Below are experts of layer 6 (counted from 0) of a mixture-of-experts language model. Rows are named router (the router's row for the expert), gate (a neuron's input weights, with its number), up (a neuron's input weights, with its number) and show model dimensions 0-95. Each number is 500 + 25 x the weight over its row's rms, rounded and kept within 0 to 999. Numbers have three digits each.
Before each expert's rows: "comes after" lists some tokens at least twice as common just before its tokens as in all text. This comes from a sample of Wikipedia text that the model never trained on. Tokens count by the router's weight.

# expert 32
comes after: " the", " two", "th", " a", " first", " his"
router:555448526530465476479519463481491469500508514531492481521532459483528481502558486473520493531493469526509504527516525523495490505501472520527478488485542482497500476497473517481478534461487527552491533491475510508489470492521471508497535492494449477509515484483461494467448493519460502526
gate2:535499509504486450483475479533507551471525544504513494529520489484467502511503504510555492552505494476517523495511520468492465488496510529512488490500463483564519484471521464527507492497469484484510483497498513558470481523503547489506505500512483469494517546500508486518484501554574515489
up2:457517482542499507480509470513504536506473484487513512490564472494522488489475477520505477528528471515511539529512507468501477479535536532517514526477501476539532499482508515512534493489466459511501499490542540518457496492487492477495482468542480523510463520533535540497474469552538525498
gate3:497501469466515554509465492478482477509537530472469517489481434465480470521488518546488504502479532483483490496514432558475502523486482524515507517514473498494502516537479442501492524484487475499490499444521496520486472499505520543490508538498489506483532488508545518515521463491488491475
up3:450512524517497500516492491523518520526473499495510465526484542488474497496498472509516512549479453494487514496533518485531487533497521475464446525494456474500523517522472494542529500509468509488531513524517523499479502493481478465513450530497462481493500472516428495509486521497525444547
gate4:479487500455511511506489482455532479526523514492540552505511497500509541490535518504475463509530481471535511509518481504550478499489531513512491499521542487469475533535510492491481500491509565459503451476481465543535493510488515504480503467483491529531490441483501494494492502524452524529
up4:507511455527521505487518508488496488513487446477521456494521480491535434494542513527498492484527529470471536520463496547506468515507502465531491500571512507498539497547493485531501520487488516511482490500471478511517493491465475481493490509524536478491507484497523538451513532501526552493
gate5:492470495475526490492475450496504487509505521502482485468486520487546525482512450449493497491479492428478466504490495503499492494494506481459496473502496465522481511506479471525476508532464507483436535496536528514511455523451526540491519488546504516479496519474506510532483494467528479540
up5:509558480480533513516541486486483495518472478468518497526524457523446502506497500530493529514499534535526470487542503538463496476544479489513495474456482527461481518547514516535523496488505481491510473503464533483454491530483491505477462509479538479526497517534524517514491527476510503462
gate6:511519458493483471472506527459486495493482491445470501533497502509469484515487493506541514511543469540494522540519499496485513570531509511538518561505518500518490483500539504465470483543505507462488513528486549527510525500497477477483476514498473524514519435517508504532481497511504535511
up6:528473528456479486477511546483449532466483499509497489541490491520512467474510505484525485511505456498534489518497459498485534508518499476517479489532466498524508482497527489479470524508485520493527503508481517449516599498460458496517503494486525493522496457479476481556484489503517502502
gate7:495467499506524511498531541455504540493489484512538524514493461515503490460517447470521486505559508470499478478550538521477483505513471504509551515503521467495500482509528475541456509530493516460499487531507535535481476524504544454481466500502499510504528541501492504529530517514481499476
up7:484475490459513479495534500472534522490497513521484514489516491445538476522520479480489487507444503481513514472502468489510457527497536497506473524473490535476506532518509505543467484444503517481475505491465516508517509496505505520560513482516527495504454463488498470493480539569453514522
gate8:488496524494523521552503532490488507559556451500500501511479537497458489513493512528505548479526503511482522470495540529500490468536496514512486511517445453546510478515478444498480508475512498519503495501504507491515462472491486458529457494507522521505449470477503483477524503509512530529
up8:550512513546535517485497454501491501480558542523508499491528483521486476516501487513527466513512480489506499500489479471479464510515492476538503499500465500519545506547494556550500495484453497461500519489546511491479501531506500459446493455503467496503519519503512516488554480522534485505
gate9:468479501462549516480472477528485508540516506511484486471521477489486483491496498498536488508473503491478561466494442530449508471499475460497530458468529496470493551479520530480523535533517525486457491494516522545500485526538486511488513499498481495494530468513534508512505470481513526534
up9:546464547547488504514490486474518498516508474492486498517492516587504507460475482540504515496532530538546510478505503483514475495504509520474500497516502462528497508491499457511508525508491521541501475505508474535509505496458480489469505508485478526513510454505443519523512528458553479526
gate10:560477540474510482549498480551473484492466488502489474493512488527516493497516518475558473506495459521542495486517473494490457526545453535504517501545496511522504522528494506478515514522524501493464494455500468492515503473518526474472525486508514488489509484488481487521483488454458523552
up10:504485490495497473482486481512499474502485509503508470476480542498516521466488504455505524520510547497469509481500525468482457493500527489537465544502516465456515521494494499505503519500532497524524477489517432501463470480483533502551519500497508545495463544507438525502572506490499523492
gate11:542493486526451521482501528490483525521520465498496520484488447499488507483492477508517494544509477471524498474519494478472527486514460568509523505509481494499482482502519463485487548495508496504502478497515495447560551516484488514506518514544445467481523485477537515532468485471463485491
up11:524517502559452501473470504492489512499494501495488542479476476485506515520514480480476508539517488473511509514526512497482528517535455523520538499514520473496488481500525478491512538515534493523479456494495480474538553484476471539512511532525457507490520486495523518556445460450480528511
gate12:499475467505539493453535479522457504458526502482470510514477467463562490494507503506494477529470485498516535457502522513473536502473501472500553492498507492514495511549485506513526480462515517532434508548472499463512527531504501508523497522477506469487471458484527499509490473523479484505
up12:484529482469478491465519528478491504513432507510502484468460509468497556504505472521516528486545506483497506499507519482453487483516474507505497533501485561494492493467540493487467450466516479546461535500496523500518495536530490487542483501510505516493476527497479453488477559506517498493
gate13:517504473482500476459508489518474506516484489518482489479524513526498477480532479507473503467507523531524503527458517499522484558538465497506525489531535503480479479480502491484547501488510565449496530505532516486529483559505506517443501483540481497546515461477500489481503500509470549477
up13:508507496507483497503474488540484512514511533505494509494525514478472531551524519516504510440515538524513501494471490476503469524557487545507495502540552464503485485518507494471468464525507525506530505488533511568538508518573511473473513483520503527484498494487474505484500518489454535507
gate14:499476492533504461477478499532467500495529504552460464515505527514520549490490541515474545472469494496507520498523447499451500491479521494478491553481503477536520464517505490501492531482514537499549504504516492519464525521496493511564451506497510480504506514506535488475499516465455514514
up14:497504521485548495491507466477525488498519528489507468495503479543531545461494544514538520498523512496502451526524478486485519481495493494502505524487508478460499492514497515464476493492480527479465538526508558530495515511551509480471512485476507432517546440492469501537501499483495487457
gate15:498504514471491489493486530467488491492490514503505552499466502478520483485508487510518430529537461521589525445491480503494464527504509524518454484515463463463510510507499501498470489519514526489464522505534497501500480503479475502534475507514495475481469543514510517475535482519458536503
up15:481546526536466532509500498441516499469505499481454486546552483506457475470535498478526520500510511474450504507483510467545481481500479542503509498473528533505513490546506482519513506512485534496530513517492465503470494502501551516481528459473550473505507501506519469503456488489513512516
gate16:509477513508517499499535502462487490523484504516464491464480459505484449465500471462451495503505475494478508476529501563492506514508545511462490522485526491531483484542516450518505520477516532474497493521490507548490448551501523484523453518537493500488521523490463479498463503468484486519
up16:510501464480491476515469502490532524491519471509562524510487510472501511476515505513529547479523492491510467555464460512519511488460462469537493481505466492460525480524527517468487492519455509505465527535468457476516548500494532547507512490464517498499473477497509519514499463477525522486
gate17:515519533480514508472551524492531477490489497499480527543514510510491487515445514513474514511493479551532552512531543468518467483501509522494508544499485504502552500509512469497513521521495540469475509498473478502466475540495528466528481492475497512515533482453529512493431514530521505514
up17:528500481519520494543516496512517487501496482500470515477529511547521496503529486513513526455525533513498485574508459489541542506499480481494468475508507456500511524516512456510516471473505493525488545475514499483504496532473498511461461484479523466480488527471441482510528516495486441462
gate18:512498525494435536510494478488530514496497489522468502516509532494501428491513533523527556512506533518461528453496540539517484542501510474495539499505514515468505437486506491467567526517476492476481494506505464533539475510517500519498484489486514496496524492518526518496499509527500468493
up18:499506482459538512553498540511464473547500457500490497502508440486492488495462473481476520513529523513559478489507513503499499481541507567491500530476490505482504484463528534492511485491552501491473482510499517535445516505538497488544485477514474535458484487500485496513524488473506514502
gate19:473550521514485490480511493462473519515543512515485523512563488517521492466540474491516522500500488505497442458504503506463491537541511486515509539498491472480471484510496453490523516521492482513470535493488493474474498474512490512463491490502546490457481511461506505531491545477488496425
up19:512512449491500497465503498544480489484465490499553487508474497488501481525494474539485533467517484503478497557523456470555477512493468553520464489512504533513488500529513521512516496517514455515491522504555492485518511489536475543504488471528528477475469485498509540492504492520481483556
gate20:479512492500512488469463533495518543457483482468490560525529497515536525496512495482503492500530514506505483491477518503444538516541482509470477507498495497513520490499517524478539538488499555470489491556543488491486497493516524540503486488506444497436511540504518494554473482507511490491
up20:558497520506483474530527487529544517501535538481498480507466567527499516489500461471530482501551469486499499467483516490514494517468475532497509564525478509508491471490516483540503506453517478479519470505509497473468485518511520503501488475470506536455484537510498470516489511487483467457
gate21:510491522508503478468489484500506533490496503448491515505488498550517465509537488488530436542521498505502468503528486472502467529480513515480471519498529488541491476518480525507508559522508513579496526517472531433514500521490499514495514487532502478486497500466482539518489473453466503504
up21:539509514454457472497509492456507526506515483456465517521513530540490487493535485447510443535518491518519483487479468498484507514473530500519503540505559472533486497500458532478492549509498490541497536474488498483497472511520511520498495453499529503505467474530495525496486473458504529489
gate22:503519500459485493488460498459460504507523504539496503485479502537496531472489440496490464505516501476561499508495554485546529512483490502449471529497517502508474472512509505530499532484483503547504508495513465481516522502482494556518512494517494470484511486456467560483491492527483454524
up22:483520520499478519507450467521484525483511509531456480501489532539517498515500484512494420493490500501515509477547546476511484549522480499492472546459522519524505513503517508521511540488514475530503537486499505492513538489489510537486492528513491461497513529463456529497476502513489472568
gate23:469496520476491517474515525508494484523527493490525515530560485532488509447498546548503409547502474505483510498461532493495517533489537504516498496497486494465472502526501454480457478495526499517512504532512506513479499500474497538475472454510497513515504465480491479515535487485476517467
up23:510476467491485481515520512507492535510470508538523500505495479435495514468491450483524486508544461488523490518527488479511506493487496514474486510528488508460510528498524537547480515547466523533514505456523489478562486467490567484500483503500533496485521530506514457486500492459464490518
gate24:505505510478518536511484515500545521514469505499486470525464480525483498521488505485517498485496477525472498446489496460484520501507481522479515495508495555543493503492469503494472471488520495509531532527510445497503457457495514535511494468508506506486500467474543485455412522518524532545
up24:479466505553479477501479510523469448504503472502458512495503502505462476491507507526495515505491507504514469523486478479531457529484463467469471501517487538491456461489497462481478482511479476542463507438488530532489490502501492492489482507503466543480453493496493482462549472466478503461
gate25:506503465502510493491511490506459478483517563523513495473540508486532498478494499522526480540499482522526505532513491482428552547553501499516532492492502504502510519513489464475471501525505523476533529492521502524503528550470489525517508494511533496503508492493484454499465427494480528530
up25:528510491482465508498499518511513489533517514501439503466497497523527495507540486448459498521512476517469518492508505515495492498492528511518518548434498472533547510522476532445500497515485489520505521478506563523531486456521505522533452497493536475478485466474539516507520506520509519512
gate26:533504436498507515539491478469507497501534489504479519481474505524529515499535475483508468508532470527509505508547449508480461535525504528515497489509553477486471477494489507468507504501526519481496521546536493535481464512565523501509513460509495475513533477492468527531462497536462495505
up26:476492520496535484488480492533479491458481506503502555519498485493548494502521543541524511537483451507527481507522497487493485518531506469481512491447490524503490550530522513491510506477485492551494496498506491472535537442508470526527500514494480473503532540526523503467459488449499463479
gate27:515479512497475531474533503499466540516532503487470515480510501478492525482506507513511461494503492486484552488511500494542490502511532496531500511479480463501472448528513516527558491458509517479508532506529574517532505436513474451526539512493503481519530498487462519505484483538473480484
up27:506485537524490505494516489486487479508550554503516542477494578491482530532509504538515525494503484489492501516499508500506485485478510485516508533538526489539506513533493510441489502457508504547492457525496539488492542450546510483461494513498476505504530529499522530499510480494460486453
gate28:485475502488479510526494503487490483490525500482482513486521498474500502452504521490511467521475498548482513477525525506467482524511490503520535501523464505515497525486480473492523562514504505435419491479513521495481476557450468531502485525503532536496516495543526527519542502492470525476
up28:533513520474499520484534495480506530537492503514477519520495534467471510519549484494494507514516520479514509543471473527568488498469477513506511441488496496500546510477478491492516466512481551504500495493484517471529475490494515506497453506534495536536477498421500472481494547462489486505
gate29:484514543502474488511500475510470504500509514495445543504502526466500491448527515519545504494493470550513496464531477503447482531505503497538493507510490474552527481489504523481552518482521517545507505502501521529493497505541456498516511519425536468504510506487508504529499507528486507544
up29:531494498500515495511474509512477487540474502473504543485563477492498533489461467470542520493484471492499473490430457499515529495461529492510470446489515512514481510446507498509498494507505487475496482489503454497468462455506476489472465485507488511480503539521502496509475532538509507445
gate30:519482485518473463430516524472481518482501479510491479509533516486472517472500469481547508507496481524508523524503488544489547501513470476465479455519521473504532465501499456505490523519522513485523512480519438508452493505504471495519502528497488536506498509532493462495519486463429502525
up30:472498492460517514580479482524532494507520501484488517489458487516548480482482547502507482514499497487484487510514478461503483517474525510495528523492492499523450547481482516552511480503498510501481517522479545486539495511486502489484510453489509468478515512490500536487505476579528506445
gate31:525517482451532558477534493525492495523534492513429476545489440525505551518536527493483479527474528522499484462478523465512494521526514482511495524537479499468521510481481496526508541520478459446481494509512505503499527489493521470497504496497512453506504500537483512493522501491482486519
up31:471495483533524482529515525493492523445493476491465482508519517491478451516483479482456501491505490491495497489498481523498493482462510509570471453479500493495517500532540510480495462519522459524576460501492509473504533511505505535491497523475464484539459478491529549529522496525497494495
gate32:517504498487517520468469490521516529507505487491546486488528533489425518494529528531469507523498471505477506508519543475461489536541501512492535494519510521486447489545504472507472476486516497515454489487478482473483464513529492487499510487471458500506520483526439488507490438471492525523
up32:469498529494546450516533483491505542511523494513513562491471473487509493505446501465501533454523508479485507466517462514542534475508524514527482521533457502512529535471493491490493532526481533525515490521535502510500493489446506511487493501509520558527503524538547516512496510512508514485
gate33:487538489505568546514447497512492535529543483490485458480471546506492505500509550511506490498469446491528514500499512543483459495544488541500482531506471499507481502508502505454471530498503522516460492540546489521482507534527458491487503496483484483483477468513536482497491497500515502526
up33:533518507496463513480526452472477484517505500478508548488534527548496517551499487486506501475488505490489522480489539519523541504500490510492555559527533459487537505528471493520515479469504495476518541495497467461542478477468485479501509486505513502455474490463514528492466505487511471458
gate34:554474467504501459471482534539491500492489491539477515489514515548508486463516494527513479518494465503495504494560476518506484482532508455517480500489482466510490460465506466491521483474491471473476562488496481480486461507505497510515454511482507510482458512460472528460474534492486478457
up34:474514491487489475496467509479488449488498523495534521490470556536480538455519532492535491449524508510508492491482459516491487492566524543503467494521528513521464503510499506498473493426535476459522526497478534491489485515480475506544493475498513489491480525479513462497495487477506530490
gate35:450468470497510521503501498501467558513504487483508512523530464486505477460505503539482484502476469487497482551524466501468532503525475510509527496500484485511534466536478501542470532486516549545483487451506560508520525515498492504485500473469475516515507525491486550533522466518472500481
up35:453499445513499516514497510507452514480491486505508540503505485479507481511499515561426482461509505493462453488533513507505538473494469467520509512501502496492513476541488494550473517476499508542483494472514553508527501480534478507473520510455481493524508505513502510568490487488494487533
gate36:496515510464513473513521499468506513452500483506500486506494462511525528538530483486502519481504482520572474500510503484482515542532489505516521480502521501489512474512483537540541465498554504424517517515532520532526477537492474515507482457496507474526534489511511524477490520526516559490
up36:485521510495501474473508489484523487481493503518524461521494480500512513509529458496466500500504488509509488509531519471488515505504505494505518479457539498490523510462491546543518477547541504467479518541542520567503470543482506545521452432514476536523506482512511494479499510524487556504
gate37:526499536520468428489474500506469539469521502509475511531514509463502481512482482514486461508537519507484494478543520511514551495490538457529495526481460545497504494496494509479527497459532539509502464528500483465519489539519499544512466516491475543506478533483466532478488496481521505479
up37:502488475472498519475532481459475509469506498528503485503514519502523526482506496504557529477516503471495494525505520478501498515462490534472486478472456474552521473467520490472507494501481522521507564512512552507526477552536520514509548494524453514468480493487513471500481519506434487484
gate38:498489532522496512488488490474525532510456499495536566485484513488491478496527501529523534498512465532503502472455506475456483547513546496504483482499501507469500521462482522506520494519489483511544512522497483485522502457484455545556525507473527497475496456493518532487493510488434518474
up38:496511568533499502481529522500538469498486491479530533519510514465500476503491542503505532515548489511488493486468471509523546511544528501546449498499511545480515535489496518476518526470512510500541512549530460509474487466515482477464543522458502494492539469497491515499496518476491504508
gate39:518485531521474480499542535444517497488528523526470476496508510540471478501538473507542460537525471493497499482545504511485521466476529489520509486543535514558524493528480498521487531512464532533536535497511515511506484524481483496508531485496481515516465473489468495482495486479465554482
up39:509475525506489490496553496449549488519526500507484502491475482527481490503525480522551458491509495506474502493535482503447507487472513506502506475532520522553502475542474503485470537518479517464529513476507506504510503523501469494485529501479475520495480476517461505537466484462445570483
gate40:512540491531498497481464525477525503503527507512500522506474515515478516500510505523533473516540455497516531512524527477512481525535504542523494497479525457558487501563544492486513494460509477528510522540497500521492540494492412461500507504481488501548493506507489502502485488546492510529
up40:509480520499482478509502477555477504490470512496560497508489523485518500485515523483498491537483570471491453480461454514521499498468452491487496470522500510536487513503496513522518489539514525462477559488490479463505479497550499534499514490453495484454528489491510478505545530487517516474
gate41:511453503522443488483526530491522525504516555542516480549480494526517456516548490511509472546459514498537529478534494474505529539534517497464550530518512510489497495514497497523506511518513498527495506512495499516510451552553495486509483473477516511503479482464469502510505475512469507494
up41:494491497521499461512471491453477544477462525524481487510486526475495490487522480494480514515478539527491475470499521507541495475489521461489488490466506527431504493492520517535505458526512483491479534468474457476474494519498504500504494486542491497466462450479474456506532448512530527472
gate42:495499484489532481483487518516481507475462479530449488550512467511472485499553524483492497500477508482520440503485563517498488483509491553475471517519557467539493524503484509472544476532529475478529495492537514479530467511541488493513473472486487518505483497495532547517511514501506488488
up42:507461480509474509531524493514509486513480540444515493492508490493496517488476519504543483506506503514446526474495498452528510504437544488544504472480489510513516446508487462475450547485505520531499506540470484494507569490508502511519517474462531520494484487474464516503483475489522497521
gate43:514466504519516493482506535478522509522525495493469498500462507497489518493489528472499505534501453503507501507547542451517480531547539506490495529508517514543506498518497531493518524463488515515531522465504526529508481495474499493471530481526525480441560481487466507487457528453487508559
up43:480529521507509501518536505557515442517480503507500490514496504507466508515534506485505506544484539489444524509505508540474481498495488509548529455486442519500525547504512488489456485534541490498477486493469510484494510493518490512529497483485468526510506523466536510478463444529502530459
gate44:492445525536501477490488519500518515500515503540472537493499482527493504502529512461505511480510514498506481493525469526484497505531506481509502484544514507574536467485497489491474548510512517537489478489501529544523511511540446519445532545458504518511472479499524502540482510460499541509
up44:521478546548513497509463523491498499518495492493476488517473499479487484503501484468459501529520521486537480506536454527484501514487504488472465481526543490512520525491533482503511522501519533489460457491503549559508478508466450510446568509502476540471501498496486501541489513472519506518
gate45:467483490466520466466482491532539522522496503510477447496521512475477536548520489512521513521479445512497531478482478481466513502513489518485512508526532504513528487493448510517476503530478483474480534536522446488504546494526476500478504565514496568481502523528495516483513476512490497502
up45:490444455463521486497487517505506523529523514503519489522556452494514486524507541464513505481511511499524549478504480489517499543488511495501552493525515502496446489509490493483486489498532533481522529543519488514491489460450505492489456514466470523498481481524463546499479499525476504447
gate46:540528515517499466466474502501497571507516469516503445487458460490478510503493494529515494554496496481476498458488515513519452491496505460555498503487493520505488496526491494466534499489497515514457496496498439511478458494489487485514499500535486502501529465528478525458500473547455501517
up46:494463490514446506517498516506500464455452505520506511461501500481506476505477531465474483462523454483508502524501465478489542476494507513478533469550514481519513506490488526525490467527548533468535515491470547526540516500531483465513487519498493470484529532468535483516483513508544512495
gate47:480460499490486503486500473443480509529491472477511462493537479561480511472529481527503459497533533495542501496510502471479498506518489476472529546526495549519507493513489493496510519481496523487523529531473482504505514480458542505472445505520470453495529469465470508523522487494465481537
up47:487485485534534522507496511541488493492491499536476477501499487502550491482477537502450501483482491514480511465487483541498513528483505490485522478469504453461511529535511503512488467501513467503524484495512500449521531519549486534495497566505538536496449535491527569477488506505529517497
gate48:499466473538509492493472488521454547502487498530501466488558515484486488474510481519533491515538524501517537475487484491470500500488477480562480498468477488481496503537479472477514516519493533560490476522525500514540498502429498481499496493512500486474544475455485503494456518485530469515
up48:468480528490489498483470482503460506534525518493484514512526504473454515538526499519511489497530543525541485479489556521510510513516540470518456500508486530461515532505476475483492453504475529549503432491528542508502483475542526493518505454515496501503470468510490505487502470538518500497
gate49:526482487498481461504500542458477538490511493514438531483542482524485509530493485489511527465457470492503553518527476482520495505487520539521470418515524497489487537449498466484489509508522525524489532466531501516523524517498483474470472477526484515506493494485490544503518493504491517521
up49:551538529476539521508521486517446489512545498461553496497450474509493477472524550500464492488525518525483524525473554495495502465518470452514505535495476501490484484561495489517540512505529501501466498555512508500470504476504502495536484523514519509515476530520494510510492503485501502477
gate50:550511509475556506480492556504471507501558468484516507498481497521495505500592477542532515540521484514527527509491494516516492505492506507527487452501513486487513448523458501499489528491526517472532511522493511516482492522522500501482528522501536496486509521465487528492526514533482479450
up50:470517520502468500486466486487545538489474522484498483514489497474497494492403499505468489520523498502504526477531531469496491492454450496491509510527463510492497491525475524507500437523460491540501489538496493496504535505501512502453462464543462514540494473530517499496495476497532506504
gate51:504444528541512596517523455502493522489506528479521513539501468531484473442515510521515458530490480471478499505501461498527532535469479506487534493521487503478488473510532492534460482488516508490509492533505498510499496525457457497500507496523544484527493504469515492474490493473507488505
up51:500466488468512535475501493486481549520556518518482507520479472510490490477501468528517462534452527490511536483520537546517463509502484506538524528494497473480480537546518499503494489502493499516500485459501552557518512506469506520476462536526499494526506466461506517478504543524503510466
gate52:494507462538535450531492481501472502512547517507485499483554471455508522505497425478484496482513442500491531476536467545545513550505530540491498501486496499478525503462526494474508495485528498487545480465503495468512520504516510503459507523496497487499525511506488515505513503458478509473
up52:515501536518536482489516492504482475513524518536555467515530490432515507514467475484500511502530479495473526534560497532509501505511487497516528505533459547521521504473526473512541486507509500546546498505503486517488469515539509510482498524523499492478490478526478439511496482456473504457
gate53:506512519497530499502536535447480498515532506498495493538510449502477487487537511484496500511494466418499513552529525497460504498520508516480495526469513512468509501509498475444504513489487489499530513527506526522535470476500479513473508493521489472521499432528518541519501532459451502510
up53:538458528503495496505541457513539510489500522531543527508504511523503553504499457491511522490491514475487501497529513493487472521503475542496519497513459540493489481505505467526456488518501494502549537488484495555499524566461488470531524522541499506483546472528529465512511499483477494509
gate54:522487473459513453494511477524539555485472493511465461477468514488526510490516500470505470482512552512539491483486518492531461484510494495502500514529428450507504472530477522533512503511500530512472492541524535519520458510494525525522527474518495506534500487489504537485534503483495455524
up54:519512509534459494495458536543519498530556483508528515551541469540513463535489480519491501519519521504457447504498480488501511541539524487517539466472487520511517526564515516514506501486509486485549477466481469513508515507509502490454467502475487519507458494506472486526497501494506508494
gate55:467497472541488500511520437512478507468507509518481519482476483460497480532521474516497523500521509499525515438459516470519461518502537469504503479476486508504484448457508498461495522488500473487462534470473481475497501480502498461544470509543499531512466495463464454489517497486506469483
up55:491509511514460529481505458512501542503507504473485516554488513488510516493522524531504537512502474525544460495485507501475484500573508481450558495494466525425478473480497496480441533486530503488503523479495532476481514523465488488509504485490468506515480490493484497505460482477523508525
gate56:517482501515520479456490483501483505485502503520541487517486536513487520483508512525473450507457546524519486540534514491519491442490514513516500503493473522562518511519443490527490510555494504495485513520511556508520505507482507500501467503472493441462511503527527450545499490470519505530
up56:496456528491499485511490501484457493497501500479525479504496465522514501506497591493536509503491517509500466485511492510477523472474470535485546493479461520548492469512488514501489509524490503542520529543505518496582467541484511482514481466515489484442513494495535478475488503527492487479
gate57:486497522495533537468476497502540530485519478525496497542517554491486506526469497509569508553450475517539557544494512510500498516524478538528494473493485496536493501496482507484492544544505517506488520526547500507499506516485518508494506513498516508525512568485541514519510522529491523519
up57:500486514504512535491504502529483469461486524490511504517515506517524517522476518495538495488460505520536534483502484508502519503498446537486461488505439521463515522445525544525507535555540516463492511487514479488474489479530543513505438494476539519515483515497539531514479531511487500517
gate58:475481489470492499509497492469525514473478478517490439528527492546462508571474487519493483508544530450485509483510548497465452483507519504489526473527509500497492457479475481480511506504486510494476536461515531466490479521493519474477522484517507484545509515526519506536550521492516492463
up58:503503532529486539502549509495479514501531502488506501539485537479478481491505530567536514476532491503475494505530492490501519496463556514510495467497447503462489526509529501512496448440505537482477486527489519531509545450526483515509498527487494503518523526485474484551513513500499538505
gate59:448490507503529520499467522542498523527466498511536505520504465524459528482495467536556479443492454510473511532497488525502508494524496490515534488469478546559511505512515524529491445508511514499483538522498465498487473515466495501510511475483495505482517507515551533541506535488511500494
up59:485505476505512519460576515503549508533503516496521468499500510488478470514499492447519488456480506517481498513496495478546525501479541520499549473510545516501480503531561497508531444494502502505523530529501513491519500502506456452516519486500518511510486479451509505468490481465541526504
gate60:498552476492515469508531475473519513480498521481495533507527523461528466504565484517494436520481556451518490469515533551496507495504524473500548498505460510503514502471508466556521491489484499538517500498505481481516454528519467502502496514526499486502511498501482531528500513540483520520
up60:544527463482491471521471488518526505502497524471477525547510452442500500451514528553511541483507490490460518516528530523483485513500487498478510492495487497497479514507483471532505494497457513472466503505463456494516512515456458490465516523516523467501484498497527569487518518522514534499
gate61:502528502479536497516484502501517549466491495495489476536468472469482497514503490496463527542505500544473493486499529539447512473480487503456535445502510548527479520517496482485525479454525505457500503518508489509562474503472511509489534445527486473511511520505485465531499488496485495544
up61:506484509485490496506509556472512509493494537518488524456498539483496514495502514497537522464498474523503473452501533503444500535534495481461472514491486444528508489511517490523467490509447502519519517456466508513434487539521450486513489517485493517480496531489549472501515534513513514472
gate62:532472497514491498438513490490480525481523518491491493495599503492499513506531508530494479539490488517526480490478508503464556480506480497520481500522547537504496438520476491516530505452509519496466547503499485524518463532530515534464488511502499504483514545506481515516514481480518515527
up62:454517522514523505508544489500499508475534504499536498455501520496531477493472559516501497528474502498548539524508510473519455500474480523494536496512498511480522510517481525513459514548468453482464453472489496472480483463461521495534490462488558468520520483503519500509517478484512494523
gate63:481528499513528467507500461494461488519530520510468486538547526507478526503480516516497518527519448504464511509510510458440537507490475512551473526489506502525478467550495465530532473482489468458494497508449540525476494544505484494485481527526509490496509487513504489506497460511457520501
up63:524459528496502432523551503538481500491488510515487478514441550529457514537480515507431520490542516477543520497502478487481480467430514490511490500475483526532494498500486500487508491480487517495529502496442513477534499475504490479511489510537512497509478496496486499531504520494473501469
gate64:505531490466486461574533498488480514490506517521519507480489467536477505475512495484493528510506499525512508495521508475487506536532484481503468511530454551502513505505476449461506494462481525508508488449478528555509503501500478494507511531499537501533522495483480498495470565463554519481
up64:470497502506475510520478471490515488458472516474484489577493495512522480488502488484491499478504514475510498484518509540451492502548504493455475469573480525496515499493527493531514468484459476525485510469521538517544506549507484520538490495488516474496505455482476490478436504479515494490
gate65:492515498488520531488472493463478509523461521534471513530472520467495521535506476476511468531455453515535518495516538526495504516537484503461475459495515485473507485539527502532519487548477482497525497449527486545485475492485476505521474482508501490509514501505442481502510496447456529484
up65:489480510490492477488541558522484527537515538465487517496498535526521490467512494510500487555514487514515496492487509479514496483518535456498544534537494526501511548468502463496474512511532514514481497478438529480463517505488537476504489535478491495487498489469516535460509477535564500520
gate66:506531520507485470473518492479525513512514503508438499513496533461481505545480527526512500509476498470510518513483523521501512465479529568493485506456497477477533513453542476441521510523462473453495544524511493487494509515516477461487502517485507478518466466499518509502521457522488542517
up66:512510505538497520506525543509537509491515532501461502495496506483448495508498497529503523466514475523473511508464466499479478504495513515514556508463498478485528448478461509490512463512477499502473508524494474470447485484526432453497537527491477503498461462506485552468468509502532491515
gate67:512510519492452496503515544516485527514493498532462497486479510480523477522515518496474467555517515478489536510516489528482530520502481479520505556473519489514524466488481484510513555481518478565492490493498471533535476517510477469473477554488446487462528521475497482526473526494463494480
up67:518471503497473499498543564512517498542493511563466526459418501457502505487509525513487510505498543487533525498506484502477493473519486496525514525475553490489524505477460524508510524507525476491514465495460486569500498484518509477505504509482457520515509518476515501458507524495499518500
gate68:536489510474535537522536497487523542499535475500517515498516515491472492530529495495461520489507465557539498539491486529513519510539522470508498516505502485541492470497498510508521539540502489464530548496469502482467482486551481524521452494434500534469504503518492520456484505495520491515
up68:505522466507487478494464504527515488483501524513504465486461468486493511486518471486541490520503483484459529477487507482489492503468483471457535452511505506508472487520533510494524503469483517526482488544472523522545469522444504508454494513478545463501477504551460492563525491523491514468
gate69:511508489513481520465490579488504537507498486490472478547518509507477458465516521509534456525489523516439465510515514498467527480523501476504478466469495538529508500549526503496474535499477496528482512533507504445476475484517506453482542510498480499537493508533495498517493501483494532532
up69:472518561573510523520526526507481517484544515486467512492487520496510477514489518554560470519526488508505491492530507570513498495517513468509495466488483450513525468551493506470476482511461493515523531506526522488484533485486501451513532496500509529517497501477474515502494497481478511487
gate70:509479495489501500496520454426506534473511524488488561489525488539512544509501471477513478505488520448555540470492515506446464462518512524517527480481500496508513503492519472453491506516499515491531546520512467510498503503487505496477477489486488520518502472536511555504508521489457469490
up70:556477515512478505481506448508498508507493535474521528560494525513491512437505500511514495545496501492502514453431514474551492468479517505523513498493475475512489504467458491488499493507488508475465507519500509497516469522495538551476523488532542492518520489467493556519502529500485469505
gate71:480491514473526480513456486506487514496549466502496538471526473442517515464513476494538475525494492484512496488492517512453455490502502435553489489506509502462506510503487535518495527514503518497470486514533487536477498526548534535512484481523501462507539505452502467518503485518514535459
up71:484507556483521541513501456520530535497542479484502496481510499465482522520514518542488494526511493487461492518527494516488520497496521472528515508519536455434505522494477512447430505495482527502485478531491474533491490489518508499497527520569512521485532525512517479512501461470512477516
gate72:525484511499539462498472501450520508530458527519471474495497494554487525499468504514505539554487505513513486509513494471505491536534507518485503506514526526524420472491481530499534488535498519531488526526488516559506488485535479515500488484499508508504494505453527513504523513513424509499
up72:509478485476475508470505537514539526485467514543455498521509487495480533489537531483517528508543476555493482505501505500510471500497518511503445489567503476504486490479503477495516446495498485525471499519505507571524459485507501493518483476464560492526511499449535493485513510518493510493